Experts of a small language model.
Experts: 2 picks a token, a softmax router, a shared expert of 128 neurons.
Below are experts of layer 5 (counted from 0) of a mixture-of-experts language model. Rows are named router (the router's row for the expert), gate (a neuron's input weights, with its number), up (a neuron's input weights, with its number), down (a neuron's output weights, with its number) and show model dimensions 0-255. Each number is 128 + 32 x the weight over its row's rms, rounded and kept within 0 to 255.
Before each expert's rows: "mostly gets" lists some tokens that are sent to it at least half of the time. This comes from a sample of Wikipedia text that the model never trained on.

# expert 10
mostly gets: "==S", "===S", "===M", "==F", "==M", "==R"
router [ 92 139 145 110 136 135 161 148  79 107 206 166 157 129  84 147 124 123 140 149 125 112 135 146 128 191 126 154 101  75 170 153 136 111 116 146 125 124 126 154 100 107  96 100 142 103 137 126 167 151  99 120 174  83 103  85 130 184 158 186 151 130  75 100 156  95 116 138 162  92 131 102  91  70  87 158 175  64  58 113 151 149 157 152  96  90 148 178  87 150 139 110 168 129 133 139 177  85 134 165 195 135 101 157 171  91 150 108 129  86 101  64 128 155  90 137  69  92 151 138  51  99 165 169 123 144 148 153 147 121 120 146  94 117  77 139 115 104  78 100  99 175 165 158 174 128  59  79 115  76 146  93 142 125 113 166 138 105 107 163  53 133 170 117 130  93  83 164  96 112 129 110 109 108 115 138 116 169 119 169 152  86 159 124 105 152 113  91 108 161  66 117 123 131  82 172  88 157  92  65 210 160 117 134 156 112  86  91 137 147 120 159 127 133  98 148  84 125 160  94  87 134 149  89 168 195 144 123  81 158 139 145 115 136 169 145 105 109 142 152  89 144  55 138 151 111 198 138 109 148 119 115  58 143 115 146]
gate0 [ 44 200 101 126 129 173  86 135 103 159  89 122  82 126 163  49 107  94 162 125 192 126 129 128  91 155 159  98 154 158 132 101 111 118  82 184 136 134 156 145 136 155 122 160 135 115 119 139  83 162 139 103 146 170 144  90  85  62  62 160 111  75  84 161  81  95  98  91 148 127 127  98 117 205  96  98 115 105  97  77  99 123 214 119  91 103  97 119 137 179 171 145 134 138 104  93 111 159 151 158 101  84 156  87 133  97 112 156 168 117 128 104  90  96 148 138 197 130  95 120  90 106 120 157 126 193 112 127  90 141  90 137 155 157 144  80 154 156 155 160  89 116  85 100 114 108 138 116 106  89 166 149 106 170 109  82  98 105  91  90 128 127 130  70  60 130  81 120 170 101  87 126 120 147  80  93  88 139 143 126  99  73 131 157 102 138 142  63 133 130  91 100 117 119 123  98 142  98 136  80 109 100  92  98 138 126 104 124  79 126 134 166 155 131 116  75  89 153  67 134 104 114 124 109 117 101  72  93 166  91 123  97 157 202 108  87 133 142 112 152 153  31 142 131 105 123 122 172 123 129 125 162 133 126  77 116]
up0 [ 94  87 131 109 133 110 118  73 151 156  82 193 159 178 126 210 130 107 146 138  92  88 124 133  88 155 104 142 180 146  85 120 110 149 127 132 162 153  93 146 156 107  92 127 131  77 137 113 155  77 132 146 143 142 157 160 101 138 114 174 189 124  89 112  80 100 167 115 139  95 122 122 137 146 180 176 128  47 160 123 106 101 154 140 134 128 175 118 111  85 112 105 130 147  91 128 181 128 178 108 133 166 164  57 185 181 199 116 146 116 181 192 150 108 168 122 195 167 129 170 182 146 129 132 128  76 162  99  92 179 114 141 107 159 167  74 115 131  91 126 167  71 140 113  84 170 127 135 107 110  88 135 154 141 165 148 139 119 125  71  83 116 118 112 121 112 112  81 129  86 124 163 124 133 117 128 118 135 163  79  93 117 135 131  81 102 110 144  92  85 165 154 140 134 147 178 161 147  79 151 141 102 176  83 185 199  73 117 177 118  56 132 169 109 128  89 140 124  92 168 113  67 123 151 102 159 106 146 196 169  73 110 133 130 119 101 120 185 110  86 101 129  85 113 134 139 164 132 172 173 113 151 121 148 150 100]
down0 [124 108 101 114 166 113 113  85 139 133 120 116 199 189 111 102  95  94 101 107 140 108 158 124 154 120  96  53 192  57 184  84 145 152 198 109 156  92 172  68 141 164 104 175 178 132 120 140 109 109 159 192  82 148 129 155 129 166 121 115 180 184 124 105 130 160 197 117  87 116 151 128 146  93 125 135 129 120 120 131 119 108 121 143 187 122 109 105 139 103 158 170 147 140 101  82 155 113 160 105 167 117 150 140 125 141 155 162 157 132 125 138 157  71 184 109 121 152 132 139 136  92 138 175 139 175 103 103 131 124 102 118 115 137 151 145 119 158 140 166  99  58 164  68 112  86 107 178 175 107 100 190 136 123  98 112  93 137 124 131 152 202 120 125 121 118 152 139 133 168 113  80 111 126  75 115  89 123  98 141  81  40 118  96 149 144 174 155 118 142 166 111 107 123  99 181  76 155  79 148 138 111  75 101 126 146 122 133 112 108 163 116 116 145 116  45 160 121 133 114 122 111 139 110 151 166 105 133 146  69 104 104 135 135  55 138  38 192  90 106 181 133 140 126 118 109  69 119 146 127 182 167 134 148 152  40]

# expert 94
mostly gets: " which", " that", " when", " where", " while", " who"
router [113 152 148 111 105 132 138 118  56 100 177 140 175 136 117 143 109 116 161 158 148  84 154 138 110 192 156  74 110 112 198 154  73 106 127 120 148 102 118 150 111 105  96 119 152  69 190 111 153 121 110 136 163 104  70  87 109 147 178 170 147 161 116  75 142 188 163 177 180 142  98  86 113 113  78 165 171 108 122 112 152 142 129 165  98 108 184 126  74 154 100  78 134 149 190 103 156 105 188 168 110  97 133 138 153 129 157  78 142 145 116  85 130 153  73 162 112 128 169 151 144  82 141 164 137 141 104 130 180 125 173 127 104 103 124 178 160 104 140 143  95 156 148 160 137 171 111 112 116  89 194 102 120 104 148 128 123 106  84 114  60 161 147 130 125 108 112 148 129  94 159 102  84 123 152 147  52 163 120 113 183 108 135 121  71 150 116  83  75 130 116 122 185  98 117 141  61 181  83 109 130 133 151 103 139  59 104 105 156 145  94 175  66 149 110 178  80 160 170  98 110 133 137 113 180 131 169 139  81 160 158 117 129 175 149 122  96 108 102 163 115 127  55 160 146  99 133 165  76 151 108 108  84 144 170 162]
gate0 [128  70 118 149 125 155 132 125  71  91 166 130 148 143 127 130 151  93 111 111 115 110 142 161 148 122 183 102 151 111 140 158 131 127 124  86  76  95 159 144 109 159  72  84 132 165 112 138 188  49 128 117 170 179 101  73  68 149 130 124 154 143 122 113 123 124 145  96 100 144  68 155 148 130 115 157 121 128 115 102  82  77  89  29  57 162  95 107 179 147 146 147  94 101  67  96  42 129 134 160  85 153 107  85 136 128 151  66  59 108 143 111  86 123 109 135 176 168 166 157 146  69 139 178 101  42 123  93 117 120 126 167  89 129  84 106 135 170 127 193 129 193 161 102 150  99 131 123 116 166 105  76 170 182  71 156 117 136 146 106 168 116 128  64 143 124  80 177 121  57 151 124 134 112 116 133  91 164 124 114 112 122 125 114  91  77 160 138 147 110  97  87 170 132 150  75 156  86 142 118  95 130 109 137 120 131 102  93 116 103 193 163 121 135 169 137 143 128 131 105  90 103 102 100 119 117 181 135 143  95 127 156  96 121 105 103 150 123 108 136 167 108  99 163  79 177 115 116 162 125  96  59 106 128 146 108]
up0 [ 77 128 133 109 152 146 139  72  88  78 117 143  73 151 105 152  61 142 133  92 111 148 144  93 125 105 119 134  99  85 191 118 124 125  90 201 121 115 146 100 123 137 108  82  83 174 105 153  78 101 150 139 149 198 111  62 118 154  97 101  52  92  29  59 125 114 140 130 175 146 151  84  94 173 186 129 117 121 113 137  79 102 129 136 121 136 122 110 132  90 103 133 160 156 109 128 111 143 157  98 135 162 117 100 155 171  80 142 138 160 181  80 160 207 163 128  64 173 109 145 177 139  78 103 110 196 111 150 127  91  85 107 129 154 108  86 199 156 116 103 165 110 158 135 104 127 126  93 151 159  90 113 147 154 116 117 111 143 127 105 118 117 129  83 143 118 148 117 178  94 139 150 125 167  37 114 112  68 152 121 135 132 110 136 129  61 101 144 162 143  87  99 207 107 159  94 103  70 149 113 109 150 137 147 119 120 142 150  79 103 154 108 129 121 147 167 135 118 116 148 135 146 130 119 144 196 139 116 178  76 201 125 138  99 186  80 181 135 135 153 125 111 161 109 153 139 151 166  96 125 125 156 141  82  91 144]
down0 [106 137 108 198 180 106 175  82 174 158 121  52 110 113 156  87 153 114 151 129 121 145 138 172 120 162  79 151 106 125  93  44 154 118 107 134 153 109 133 135 136 112 178  55  76 128  57 103 138  63 106 109 121 159 163  65 148 131 137 143 140  91 158 159 109 126 128 135 150 131  81 114  99 102 204 105  67 121 121 200  94 124 143 144 176 173  52 130 204  88 144  95 163 111  91 150 130 146 161 132 122 122 153  88 172  96 144 152 100  92  73 144 150 124 153 174  99 128 197  72 171 124 129  96 148 122 140 117 161 107 106 144  89 113 104 152  86 136  78 170 164 132 103  98 154 130 130 137 180 133  96 114 151 123 160  84  83 155 163  97  98 155 110  33 118 122  74 130 133 139 130 134 122 192 158 150 110  58 133  94 149 119 134 157 140  93 167 130 130 126 156 149 149 156 115 102 119 136 176 151 120 134 124 123 147 181 158 130 146 104 113 131 177 102 139  83 110  98  83 121  79  87 121 143 146 148 173  84 119 107 142 167 145 119 105 129 119 126 104  72 145 108 172  94  78 103 132 188 178 110 134 119 110 152  61 152]

# expert 45
mostly gets: " season,", " time,", " 2019,", " later,", " 2020,", "ed,"
router [120 141 174 126  81 150 132 108 128  67 178 168 169 192 129 118 108 143 130 160 139  77 173 140  90 185 163  80  80 106 171 166  72 104  97 144 122 101 134 144 114 115 102 122 126 121 173 138 122 141 132 141 187 105 130  98 117 141 133 179 158 184 126 131 128 163 147 188 154 129  93 125 105  76  78 180 130  70  91  97 137 117 139 129  73 125 134 139  92 137  93 112 137 117 187 136 175 101 187 141 160 118 123 170 163 101 173  77 152 107 109  95 141  97 111 158 109 113 192 164 142 107 150 163 172 128 125 114 137 175 119 120 123 111 111 147 150 101 131  87  87 144 147 111 129 159  97 135 108 118 144  60  73  85 145 157 171 101  81 183  73 171 147  90 143  89 106 148 102  90 147 114  88 122 180 139 101 178 180 109 137 122 137  98 125 144  83  45 106 170  95  96 156 125 106 133  74 191 104 107 153 156 174 143 177  72 119 106 170 143 121 154 112 142 125 134  78 178 142 129 118 140 135  93 178 160 161 105  70 127 162 151 117 134 163 135  82 111 110 148  99 140  54 175 142 148 191 122  67 172  99 111  86 146 176 178]
gate2 [139 148 203 142 149 195 194  40 152 174 175 132  81 156 138 120 114 139  86 131 108 161  95 120 102 111 159 197 174 142  90 123 138 127 107 113 207 167  96  43 134 158 125 148 104 160  70 128 106 144 131 123 140 155 122 117  84 203  85  94 165 105 118 129 122 113 135 118 131 120 156 153 125 158 109 125 148 132 109 152 108 118 111 107 187 118  86 133 168 182 136  55 157 136 132 115 144 164 117 135 128  47 161  83 186 162 128 135 108  73 161 138 122 152 116 134  94 127 144 154 188 105 144 153 119 143 139 162 178 166  97 109 136 121 153 103 177 119 125 201 112 123 100 137 164  75 128 109 124 103 122 101 115 140 127 105 149 110 125 144  89  81 165  73 123 114 156 131 206 125 153 119 102 119  98  81 112 113 104 109 152 119 148 119 161 188  80 101 149 130 115 143 124 113 137 134 146 120 159 114 152 130 147 119 143 193 137 120  97  97  60 210  92 103 119 108 122  99 102  84 132 127  63 156 142 108 139 129  77  63 175  92 113 173 106 112  75 141 110  89  86 212 102 154  87 152  97 107 111  77  84 150 128 103 103  99]
up2 [114 103 148 116  61 135 151 139 110 109  92 126 111 115  57 121 160 155 158 114 168 136  96 111  89 100 118 176 121 126 123 188 170 183 141 153  98  84 148  85  99 113 156 160 104 126 164  95 112 112 131 124 110 107  93 113  85 163 162 111 162 111 148 165 115 103 100  83 123 119 138 151  92 116 147  86 138 112  73 165 175  74 109 145 101 154  72 101 212 134 165 115 135 121 113 157 124 120 103  85 129  88 124 134  83 184 133 171 153  86 134 140 114 106 118  82 104  84  77 135 151 144 138  81 128 119  64  94 110 202 184 104  92 112 145 121 178 127 131 116  93 144  65  68 157 163 118 142 180 128 181 135  83 104 127 114  90 105 144  91 114 105  99 115 111 108  76  80 143 150 151  86 115 107 109 135 101 197 113 146 139  91 145 147 148 142 123 122 153 157 121  88 107 155 178 102 121 161 196 107 162 130 188 124 122 106 147 150  59 158  96 146 101  93 183  96 140 115 161  87  97  72 128 113 156  83 170 142  52 117 108  43 219 151 148 122 126 108 143 166 146 179 114 137 154 128 144 131 151 107 101 181 133  57  99  91]
down2 [125 144 138 148 160 109 115 126 190 104 128 127 131 168 115 114  14 145 144 138 209  61 106 103 135 100 143  92 166 145 155 181 139 149 106 111 172 135 165 123 123 143 177 117 152 153 149 126 138 127 183 123 109 103  95 130 131 128 122 137 138 109  99 103 135 161 157  83 161 141 121  78 109 126 118 145 126  95 151 148  92 133 181 168 176 107  78 169 138 135 158 111 116 100 126 156 190 149  80 133 151 158 181 213 128 138  94 142 155 147 104 131 108  50  68  84 127 187  62 191 120  76 176 169 102  97 134 155  95 134 106 152  46 140 155 123 122 159 152  70 158 141 100 172 211 133 109  48  97  79 145 126 126 187  97 136 135 151 151 179 132 119  65 159 143 135 157 116 152 155 106 151 100 166 102 139 111 104 136 137 145 144  78 151 144 109 145 126 184 198  87 139 153 125 151 105 148  81 151  94 140 111  86 118  86 158  93  60 105  92 166 129  94 117 120 142 105 138 148 162 151 110 153  85  94 173 136 143 128 176 105  90 128 130 129 194 146 141 112 141 117 156 104 108  82  90 109 147 159  91 110 107  89 152 103 119]